From a checkpoint of a small mixture-of-experts model trained on Wikipedia.
Size: vocabulary 32768, 35.8M parameters.
Experts: 64 experts in each of 9 layers, 64 GeGLU neurons an expert, 2 picks a token, a sigmoid router, 16 empty slots to pick.
Training: a variant of SOAP for the experts, 294M tokens, 4490 steps.
Below are experts of layer 2 (counted from 0) of a mixture-of-experts language model. Rows are named gate (a neuron's input weights, with its number), up (a neuron's input weights, with its number), down (a neuron's output weights, with its number) and show model dimensions 0-191. Each number is 500 + 40 x the weight over its row's rms, rounded and kept within 0 to 999. Numbers have three digits each.
Before each expert's rows: a language model's description of what the expert responds to; "mostly gets" lists some tokens that are sent to it at least half of the time. This comes from a sample of Wikipedia text that the model never trained on.

# expert 11
What it handles: Competition and release nouns in sports and music articles, such as season, team, Cup, title, album, game, often after the or first.
mostly gets: " team", " Cup", " season", " album", " game", " title"
gate0:493570494543504487523468517523525513475535560492464459591565582537493466516427501395441473506523492481500490477520480508526578457524520478487454497547408459535437556491510474494541528516466492483538518580533615515498541518508469496456478444559509563520511475515517468535526510374499540454559487500474578565489451490417506466521495544399442521530521502494536482546397499488420493491461479585496519458467484552512468468545512489527498527483534527506556448533477499488463450490536576514509480513470542495545426463513477501474474499464540501540456468467474447498504577489445489493
up0:490447503455480497514504488474460469486454437512554599447432474542482536493509535496494504475486550547477524528511538552475469558444444476513527471398476466504538523568464500554465439501507453464484496457487449512471475483491539493481531547534508417467487512482496545448429508637464493597474503459532480432492566476594481524495504514548521460453483490524555527513541496526560481521561562438414534515547539482501520538483521519508528419496536472480484539456504460468507491518444478493546514483504447486548568534491444566452507505505452412458509566506555529491473439463582450525
down0:536464489513521539529508452482522489472472481582468451476483498513539493477437520545529475463541537522455508572506548497485459493567423555577538497546491550506532476460477436524490372493498500470414533461477474421497510452548490445431512468455492510476452445549488472531498495476439451437529523473601494497462495454473483512549508517456523484460526416533496501467468401503474434528442447550499536484527516506455511469598492554468590445517452468567519564490557467528479487484487579545495529519534447481461479531521561509515492521515552528553528524482536521487466500514482516397

# expert 15
What it handles: The preposition of, also for, to and among, after nouns like part, member, Bishop or List, e.g. House of Valois.
mostly gets: " of", " for", " de", " among", " Of", "-of"
gate0:505483521552481480502494546498460580509487470512481511421509468556478479521477536542529495509556486468532499529495552488463435532522514474575505475519565491466495556555488484449523445471553431560432485483538509499441545464462494495450438475461589563488474515532554481503483495505539487513538528552513472497489465432491507453520446473534485560525498480466555589546457472512421546384472462485451494472518508496532612473495517508557516453478424510479489586490389518477474512526459498476522572507449553583467521527460475495428537512537520489457480533516422429550526454455504444476
up0:460559530473552522480486463588527433464580451454494605512491502560484453503477493485569535494519433466455508496408509525525535511620515407435559472504498521459476448477523453429521491407515513468471508476533480469467504501439542523447474450533532514525541479481543544469496505513452555488471547491516565496491419540508458463508463478474520519454561487525487406486532474552472527466547476482460488472588498524541550496505539536445514483518483546551534479529450497488456464491422473455492508463460493482451495566461439520511583511462571498485518566488485473512544472509440553470
down0:510479531478518487511521514541557489514616405462512541480464474415530464470544480507471541496447557548504499490538525481477539557596532424445495514568503514482503533522478501491555470429516432499538541534422567522524512549488520475414549527480502518430494466396516515520579529435485526534488486524545512476493501525498461481545543519456539469494482502556475416466501586443510445528523503548456491535573553500484520507473491494450463517590452502465493487468486524516518515504463485497537482498485448533497549503514593510467491563453537565501380575530532474570517486520525502484

# expert 23
What it handles: Periods closing a sentence, typically after a date, number or place name and before The, He, In; also some commas.
mostly gets: ".", " .", ").", " order", ".,", "\"."
gate0:532511544525550571479518436467421495486486530461481450519532471533529454480500484415540485485476402473573505439564490522491516514507505473476502454420468508513554508527495543513438483550478502471454493466487495519443479523449484529431520481477521513567479464554494458533587476423536471546507467570499470562532528496554455590476461552446555472430435475520486537472494505499535517438492495472573493535473529534566454515479500479486486522518468567519438509491514541455534456513575427470512547425438461496566503494491473471459451511432523537450500483501507551426523611541545480461
up0:482466498578487479503518466561555543535526479487487498468455519512464535501445449475435468484555501510515489459539541553589506534555503519491449549535493502514437417553482533485480510459450446537546417552487503527493456486546471555568541355519466507493451534486459490533507471485467556553468510533501544540404488524473499483482464493469495494450551500590503508535458536606567529565530552566533543586532501528526532519472508458517526472475496467411467543541522479545524470477499490446422548496496516559437508482452529483512454446468491455540533530467547535483516526484475568495
down0:503466536413500471532544451466536512576492537527544399565459451549552436512505446512541538545424472564465468487464495428487538480530509507460538508522502430522487522517508594511485484490491491452457511501458515578479511556486519477555476527481489529546531470496493481466496486496535526531498528425433535463502512539502532505509430469478529499485537471494526486432499511483535490406562506551547548449435507532466472521556404467417531451502436542551472437511459541575509486523533560427545453529489456485475430486475463495537528548519531437474489551499555487584495553471487427525

# expert 33
What it handles: Standalone space tokens before digits in dates, table cells and measurements, e.g. November 5, 2002, plus the verb raised.
mostly gets: " Cross", "had", "ole", " Way", " facilities", " chronology"
gate0:552525538589498647510466521555553536467529493472494501562497483516524516509476433485588434480534511539502525495448519497486429446518518521520620476475491572535549487562515444505468502497474549565515534527543499536492504513476508460490494529511472553468467433542469435485496590577487492459541523512466452469469503479432504557510401525435445489509501499532478492542474496547444449440441546511477512509490484476435468473447440480499456495474521504472518479421548553428458573530488540479489538493467534550499459477515398462464524547481525474466491504465520513465509493526545453459
up0:454516557494576433453448469453534533494466444454536490530507497463480530478513579418479518506498540507495393497595501492479539459385486484470504500510539524472475527503558514502491443544585450471585551525489538460500514483514496392523509487476513475471526439462550455555522497540559449562506497459539497514505492478531429501494547483596421481515506484507505490401522533492538527494562568495466469561489454506511568491485547437462541562523471514530550548518455457452486489514515540553510487512440449565481520536509486529500495514528503497530471560600519531541499500485567478531
down0:495495387467465505564469432495492531459529523527510412496558498445545586463463521495511503570502545529568482528485474581469479463513435492503442457448484470535459467487562513516532466432532531579451505464441501557467474503516419443461477515494529511473561421502484497462552562390538563507485492462504464540452533571500467491501445475532507539561507530491507435518481434484521494488473563532441450488503442541506459512479471434421483533500545540475547482567511528511475524498488456458538520535515465506519445548464545462444449418506469484557563495559475496494529501494519461489

# expert 40
What it handles: Capital letters that start foreign or unusual names, initials or codes, such as M in Məmmədov, H. chungkingensis, Group A.
mostly gets: " P", " A", " L", " F", " N", " M"
gate0:540533548485617481459509526543500558496438508507507597517550481441553554522518489475486427504511504521590465435544506471583516457459530446495494456458459548433544509454550477489465523526440570472504499535468494494470478491568465485509497564432485542505509459550407493508456404488519562486481529507479496539540520489511446548503514551485499583499491494527469470512464471518493557438462538457456506492420524495500589548458474540496487528430419551559497536442566558502511491517484506453463507492532507514500515518452514593465447470505540444460559537469508577501510481491477462500
up0:510527458480600470471507478519519493431505504407473537506517522505564502543514484498461462479459514507553528519495565507587579501502532463518499497418438515467513531478507526514440471518541649476471563506485476445455452474518466436464497553474424549560523447566468467493501438460487515574535512516486491497494540527555444478518535514512491512507515468488521501490522438503508505494405590454512486505436502466469450572518522423542485514456423527559483440505574600542464449489514505523496516518461493404476514465461509518502457513492545488477451458467549530508488514414514504466
down0:410504455551515603498539510481556507452482486601478505514471530428480466506439472486544529465532518472439496480524459469442535551474523511461508521454545534474507528483506476521461492536473524485484577432514572489512475483484489432548473552485512478460470464558559490461477519442461469495521481443499446508486550488474473544531496486511496565433529465474540426501496492484464492397478525574522562531556507508503482532562519497579535453496483505440548515565546570608537494549545586501415471495540440480597477460482453466462532558530493548508483542523501492453505508462521514561

# expert 25
What it handles: Opening pieces of split words, mostly negative or repetitive prefixes like re-, dis-, un-, imp-, emb-, suff-, in political and historical prose.
mostly gets: " re", " dis", " un", " rather", " rec", " imp"
gate0:532502523593507542532516529549560544519480464551483490499399527516539515532606551537520501519471496567498492530477561496524597498517518491515437499479461489508488482483438490504416500553540527494562526468547549579489513560475562452583454487476533528488508557538459452501491471505575512457522538517476472510484516426583481575519452510512550506474554536478536485514493492535465391476478529496407509454480540527539502463526491520487526573446466533476490504540560529472481498539549446518483474516504550526487494492479493435489489567445497509451495386500532466499454563470474603472
up0:521488622560498493522491521511586576466446511497469537507516481526511560553562552522516463498479471560489441518494527462603573482484502477482385467488457447484393556519482517509409522492451501570510469486551547556518505552486541466512472525459515535451444520490503425506517485524524550515523516476445452468490575470512494556508482541434543544544559548487561489534497520453504435477480571490422459430497460487538532458471450505509529510449493510427468442527540498479463520556517448477499490532517521510523480445475497469486449495501466456404490444536530492506506530466463557500
down0:510514597483494518460507437485498567482487503514512463496423501537463462516491505474480494456468504527458504462428524549525525487436480522448445503452455467474490602444411522478497524537488516512506502538430475495472439535460527508475494518493526466420442503484523513486473437457515527485497571500574474480525545506523474510485532537467512532517501550503557541484562497492536466520526451496450413518480526588600558423521535542488525545533448488495510630448500511547504398601529508495443486495491475541516512482513465487447476558430490494537521541460552520433465585480489552557

# expert 58
What it handles: Nouns such as film, album, season, game, novel, century and past, plus spaces and commas before numbers in tables.
mostly gets: " film", " century", " artist", " past", " project", " novel"
gate0:501420532443455487617436520505525502462515503440419519443518516503492507544413489535583520481500490554492579506517497510501454492514503562453581521493556550513523540525509562434574500482524506554567507547472528488510536528522491458472462492450531503585516455472581479511511422594520463478487529473478496500475457496495488538460489555506473495526488440547412484464538529498570491465530539494488554506510554515475469495497473528595544435495486529488507500536551516478496504511480527590445540433434517546475449482529453471517463460539512511487493611465501468529454487461535571560
up0:483462575489537541476482517541512577502504472448502452551534540518528471502493432462470475431494471529541559473559488500450541490463497558491454438458524421444527468439478505467543530500531478455469523556473503448543529478571517426447538557428484517574494485498559535519503534493526449508496452512502438471423459526431475477502506470527564493434506469551424505442514510504560478478492516560480470440414455524536492512466525564483512481527429496555531537510463471486428442522484441522545507483453434532443463454508618520465501465524487514604487510483537456494483521487581522491
down0:455435501500513567499535508468492481522426431473492457559498458526544544519500513457526467448539472489429555507479556516510417469555491392444473521459583511544428553433472512497522509455508479476537559507546452486503442416563483489536541509511521501486513461457491583526515455465459442444541577486552530521461569530509519509453545428478478480488544494470481495508471482487470524445485517487493556529543512452498418532501382496480552517504520496583497505556467483527493446468522512473541445534564473512414446496472555525551496523515451474456469549503471530466531493499590462471

# expert 42
What it handles: Military words such as Army, Corps, Brigade, Air Force, plus digits, spaces and parentheses in tables, dates and ages.
mostly gets: " Army", " Corps", " Air", " Force", " units", " War"
gate0:532522504558488549498458511523527462505540501444514488516435542455551566495470503524520436492493530529455475555525430416478509491437484547520528577505505487465531463433552462475531541487479533537493503496475477489514437501512525502485434453495444529529467492523486510514444416494443403531559526517532503522480486565445406555588514547535478449547419451508554533507472547463520536464448569442540491554497559432453515510475485454524425536466487504508461567530547466504562519540522462450567574457517538481512445461479453550495533528491499493470480519558544552526531436504506478405
up0:520472518426555494567521416433510544425479590551489462507534474535493514402493454522479489471526447490457497489535517609465521528470489523472432496510505499494504444498539551541470453498543484557475554440533482460481456509472407493509498485537488563517562490473489466586487449502533542506485570488402500513482549507573466549552515463445583483460468497472513441423556556526457503484529535489445481463453471493484489501544498465479468455550498534522554506526480540519431504379465464568496486517521485572484528478475420488588476485569509471503516509483515526496513467509488516479
down0:558525550502381457474542505462495479519543480515520512475422477530522446591506525478480484478465539530465503550485491456517537531520489480529512419532499445466441552487456536457526483464528477508501531579521565533499532454572470545468470539518502419434531540465476508437481509552440523496558459452489541563542541490494550536461522531454587437383480516546448505444486494496490483553496401500494497508579454467480522480599554543472522501527497478555494576428506479517529495530495440534526440413480506481504471498443545482527505471523536480496443488514475441474507462442511468497

# expert 7
What it handles: Final word pieces of split words, mostly verb and noun endings like -ed, -ated, -ized, -ment, -ation, plus pieces inside foreign names.
mostly gets: "ed", "ated", "ized", "ment", "ation", "ised"
gate0:445466438526532472430462500544503511536517462451471550557558453527496530479479562519486514496524489518490476447495531576489463518422470486496513536521487505595490415489485555485481520535462449470453482539542529482529578505450473492477489544440592459518527449463538464498453525548512521603497559547464455539440494412389431511516480456493513529492475472490509509474471456464475535498526563552526500438474463482509534546516548536515500434494489414503457522485529471456504515483428490478532446459521434456565493556571468436514495500585499482451516523504475483514446495592490520570
up0:512519448515503525549503522553444474456473495474485470553456502531547481558509489568540524495404508522469611505553480552475463481530484535449467495552387477527444502487502522511510515511453482499492550536539476490540528515478398436518547458461574540571524491416496466456502448514607469506576598443466505533410514476478461477501462426561516458456496474523464469540542477462538480527517515476510530409494450523541456491460595539517506471440487486505489488437483528506501523511477516496490530458464431444498473498488531474542496510433472548468448512507436518501523448528579486505
down0:468476480457514561459478534484449542515576434455505450489464536495482449546598486428461523444485506482495568528474535474449516530509522541504463468480522477427500475492491529469597498512499552489447475433622494510485582469489503470523540507552500529484551473496546495445566501567553506562508515527470520495396473481533528494465540508512511481461488463513523410509533471381520508538502457491550553536478460508530474478437460570477539495511514450539453485524432541527502500547546495547516570492520485509506462464555480582550551519465512509511513404518484548428431512476473496552

# expert 19
What it handles: Nouns for institutions and life stages in biographies, after the or his, such as University, School, College, House, son, age.
mostly gets: " University", " School", " life", " school", " College", " member"
gate0:492496574513453532600537558500527539462485485498426537449505498505527487530506413561501512479503499531443439394488469487489509491459556545477507481523522533543450481569473522472498507481510507548510463464474501499486516456544544469551611501488497476485453496501488567484482536422543546498472500511496503579518474446515485484493491487496516512544500455493545492472456471515448554562553546424436482412501482509487566506507507481489416489439454521424427498529495439450515514378489470528496547472493539513464480532551428455556474454535495445519438525556488552517469474584435508568
up0:492492472517504522474556456454487418547483442489476443607439532520435485451490552551499468448435582451473538482455486480489480499532401446455508505498594476472496519518484536537450540522449477474543558515517503544521493482438492457468489463464477526543502505599508446461504480567532487493507495511542471517484452551458539567604546479510556452416458457503537528485509476495515481475457525506513564538551549535483524550499512532470493501536515522527576466505620499443473485516528459472541466452427454515479491475449527480473504485486441506502498488371533492485575458492481497495
down0:527512498538509590515519430526505477489517474498493504517439447498510418464528451483460553510528561521496490531460476572471459472494487484498464506536507526580457536514468433509533525415513492574588467529502511565470581402434520434487501443522397513561497525483495490541541522464520483539475543526536510479423598519516499540532597524547506459436494538512483507448475496542449475484521527497523501507502457497519435589544517548480519525628555485553505495530510517511451459521479564510450528490481528466530492540513414462530493519435475461553477487547467495440470473503566506498

# expert 27
What it handles: Closing pipe plus line break ending Markdown table rows, especially header rows followed by |---| separators, and line breaks before section headings.
mostly gets: " |\n", "----\n\n", "|---|---|---|\n", "|---|---|---|---|---|---|\n", "|---|---|---|---|\n", "|---|---|---|---|---|\n"
gate0:546460491493480556447571519460539534529490467559488500480406506550422510523519509494506494458489465472515471515474524464521538576575572475508512485538481500485505531476470534545547482539547540556550483480434486438520487501523414514490456479489535586523456542490499485508497445545459585509513447516550518570512498523442534499434575526437510447527597543501425486474571530499480491525523456501523482544556453489483514499467507495548562513475500527451525511512516486438564541489533483525456537594400429453494441482470451478486490483476457493588527443480444430441468467471533434506
up0:519491532487441575497564494509556521489443523495537488525435547495487529448522527499580451529488516399513472484484513495494513489496509429490451457510446483486489580479512521493536443511502428575502462501455477498518525412485534561529444487514498584516461474514454466512510457536444580521545450547531467572517475531497508490454657445529473426509565523493508432542519494432483486495487514482541455492544487437509575492506466461512483488477464458460537501515486449505601456472478491500505462573465417505460479472498482534500468501454489442506589408508473486487424526520530483509
down0:540498496500474471450577443509481548499531488508496515488476442450459527522478479521457516530565584503473534522503512519465458462491516455517474466458520460514611487512503523481565436467515535515478532503505472484441465521454492585519497449568473452484442549499630491507491515580466414506497509488486476539515499554531589463589533497491516571495543568489564472486518540522563518435572521481482453467481419454530488505448513486500484495504498565539428578521473524522475495509572491505546453524520464534566460512503460572526533473497472484562508466544513485544391537491473543423

# expert 57
What it handles: Hyphen bullets starting list lines and the line breaks ending infobox or list entries, e.g. Height: 1.80 m) before the next dash.
mostly gets: "-", "\n", ")\n", ";\n", ");\n", "}\n"
gate0:451499502464527455527446513479563489498563514448518492479484508481449485538483529474434527521538529459493536492518527602542531540433521492541576469454463488517447479521508539421520477444474480511497540531470520540508543521487459483539464476474502588548533442560449481572510471530461507524516486500400520513519479445518425523432582513454527552551551539605507584478489516459500452493522589508517489524523552475502549532542490484443516558429511435541479531449532486476553509574518523473496490572543522529522455521484466492580555491446467508450518535521595528497487525414483516547
up0:470463505448484522492528487499429402435478475541439495420444489475522518473486453431543511494436506519505394582470538395484566439466487574455470566527455520508522572447517447585551558554476531428535504470535512525506477470523503502471492516520539532473448519461507533476488510504533461498449508482480486454542500536545519520595543508577469447507457460459482486564562544492504547526456412472513509486533468466522518439453492474512516524432462493492465456546449570434461524529483491524502516543499488537490489499495461522505422488518460543528489477462423517512493584538462526460
down0:492522528464499529509502545464531488462576458503519549507440543428465506526492523492483539558489552529478474481449456547575548472521543489448488421432494584528504461489568526452516553481470539471450477549563556457498488506541541508522557478465504501542489501529510442474483519464549573507461486508449529476481448536548522560580533537445458510506606433488470505505492533506548523477510502525531409517480494545443447442418517500543483490508491460554494524492507427521497492526459522566593481532422545483541473501469506422425404518542526509461541503624509490504472529515504509473

# expert 35
What it handles: Closing parentheses, quotation marks, brackets and apostrophes ending a name, title or figure, especially in table cells like (1/1).
mostly gets: ")", "\"", "),", "}", "\",", "]"
gate0:513423499519470502484480541444519486537522461512491488442558472487436518545522478488525505496496472528473435434475486522522492500507601465477520513500480505494564511481410551538461494523473519532542442476502503499547483502519486436537565479510599505473599468546565579419509542537466552519491496513511580482547508544624491462504449459454498410510529582479549451476531504453506562478482489506514398561556524465549504458573463561530524496547457500497550529568469508432477505575502512565480487527516531524529577470500472546519455538450461515488513567458502523495557496503498518523
up0:478553548466477531483457448500461502471537472548549436473417536521480518518439482458518551490497550502481525590584484551454513506485434532470513468482535506566472492460525477521460485475525461510499535510554449471429526457473500531537528539497445544576548526440530447517454442508522481501552497501508484516389486467513516451583552507542463459493475470490480484520438470566577488564504521502504584492514427529502551488471517466570480488535504536496429451451468417476448471494487459473519479414412494480407475513509530446460449442444569480529498491510519435500476576506481473481
down0:504416508457464436507513536450558490455410543525540509522489495448518474481537489502424490505506497571512500592510433479530522520543536550533498511460479494477507507585452533491484503464546491465499483505480509564536495607526547529455486559509474471395464576517573575480511457556488444464511489511552550538543469544485483483530436528497489427503475479455557565515553488554531512547566460561547501453434408468547527538519439503519413509462549495534545512521521450498467492534495439534480475560555448551406490525484563445504490497504483500508502473433500481478502467482494536514

# expert 45
What it handles: Suffix pieces that end words, like s, ers, ly, ity, ing, ies, in running prose, e.g. neutrality, conversely, sexuality.
mostly gets: "s", "ers", "es", "ly", "ings", "ies"
gate0:510518609470527583472527535530456463495452478502433466486475478489549539444447534466518418507550516514558525506483522516542415473462514464505473486522567500495464543497489491478547543496582534492485441533518445518557462490516594505520500401436509516402503535517560464446528506555521463469445483461491521462519494426460516433526464492395458505496525425534462500462484500424501458523535486504471430498513499516512482446505492516450577500480447527494579494458519477415493583553525494505489541475431518566479393463488482498493485471495511456477539472490520446494542503541535530461
up0:474570536519452472428520474544462499491499487500491535504510496543470525469539493532506519561523530546457484450584508505510444475437434483457477399525531505479500492541504502481538596505505481462467520541517530521474569475531519506521445496472536492495510430534432559519475455554527473483436559464537514421480482398445439490549518477463510508453499496484523618462538498608485467512539453539461536504443502504508458405446529469544537494520532582532494510496489504502530468460465514454543528466479444439518477583523509494461459464534501490417531551513453501454384500512451457492
down0:529530466564528487477471533563478482562496509484552516531539473520475497461498480463420515487525470476463531506528453523500484489445498537501505544504464422491441551533511553468545531543538568517530481471533503503480497468561548442424485509509465513468562470529531549485488474499581480576469493506493456518512436474537404490485522489519423587513524445413510584563529483539482500484499582496537510444565538505484532466524483545440487481448494463461559576496528534511485543522402534461496455475470495584474521500543448489498565584499457524449480459550513461466475409411508539565

# expert 20
What it handles: Generic nouns after "the" or "a" naming a kind of place, taxon or group: locality, family, station, area, town, name.
mostly gets: " station", " area", " town", " species", " system", " village"
gate0:532502440605498492463462523489526480543482509511525531555440487442437524494513486472502487525510523590480604552507589475519493496533520519541433521484466505482601499455479497477497522529505519526468529437495439485525555493508564435407507530506532497474582480487518490538523536500401514512518541519511540543463547452391527461496481522549517524544484490588523533521489477452509471504510549512450495442506528453483512453549457494467485585468469545430498521473430515538516568509477405493530526483478435492532570509483522476413496481400494445440505502497524516495487511433528499429
up0:509578505529524507469437507538522531548494552495502582440467561488492501527480493476459511515470498448537611529579514501546485535466554522548447412493517453499506577501471506494471485489469487510473505478571516571549516541621463431501469543501452527498497490452487509470519419441550449458435552542531564561547537530462442472446459594474497541477454537516454580466516506478600507511487481515500529463471496435457492562529473498498546498486495561487532543545434524498388473517530465469487493496478488460553526516476502517497442507457516484518473496510519483545528535446497575444
down0:454519636510462502510533477478514539500490489507423534527474476458492528623485495520505548455449471453472411550432486476550507468476544561519483538529421515536591515448518506424561515492559480503486519448487451520552504514481427408495533482439484467500532515488459556468553497463541499510500486461431493470442546424513495484493497466510495577525594480441516447548520512580558485557467511455487502497470493499498422507556513492513487515492467501455568489496569547516487531560501461496501475518588500486477491476497424503545472523415514581492462501530495543452501531534514479511

# expert 0
What it handles: Semicolons, pipes, dashes and colons separating fields in tables, discographies, score lines and credit lists, such as "– vocals", "0–0", "| 0".
mostly gets: ";", " –", " -", " —", ");", " ="
gate0:516456500525396547522485465415469531497534477460482551471465542568506540495478557521507534541576550595518453422519513526488509461551460544476508473511440480455516555449472449470516451535468476519561544481500454521496496516482525593531491450588571498484522478565563489490541528468466517483467477512623476462469488517462533549470477538495534423477510438521457520479505456509512523555557461492495494437501496523592481403453466445519458450510498493506507521421435522429459544496474486550515571461472511514484490533502470454481570595486446504507489496526475479447518484507518550500
up0:539534510545518456527557499537513466543527401550486505487439447479555455539529487502519483481407468477443467540541485574534486500514545528520545477501496502476490501497480527527473486503510512470477420478452505533483453496569493514444416465459491524436491525487419539562471480481512440494470521533483485454528485506539430485499487458485550535558470564534507537426471555517587457511426437496492476510511496449440470537540603551518505525445431476453460496493533454530525468633502504442510477557558467531478458448617482555488518460500450554493464466443485555528511505492494463490
down0:547581414494493459503535558559522562502473473547488546509504534470455505534550518569521556496410472496505557547446566508496455494442469524546484472523454485528480570457463564473497493523581542442515487482465499494473524541461513448501464485507524482393520459498490594570492485551520524522463495535513448471414498517483429502531453498514477507478531500512458466554520499526486509543455419480480549476486503492484492481487610528510505447441531412464479578501499559492523469496480461520503451472480479518431492499464426524502548471526486457476557477484419513496444421557443411533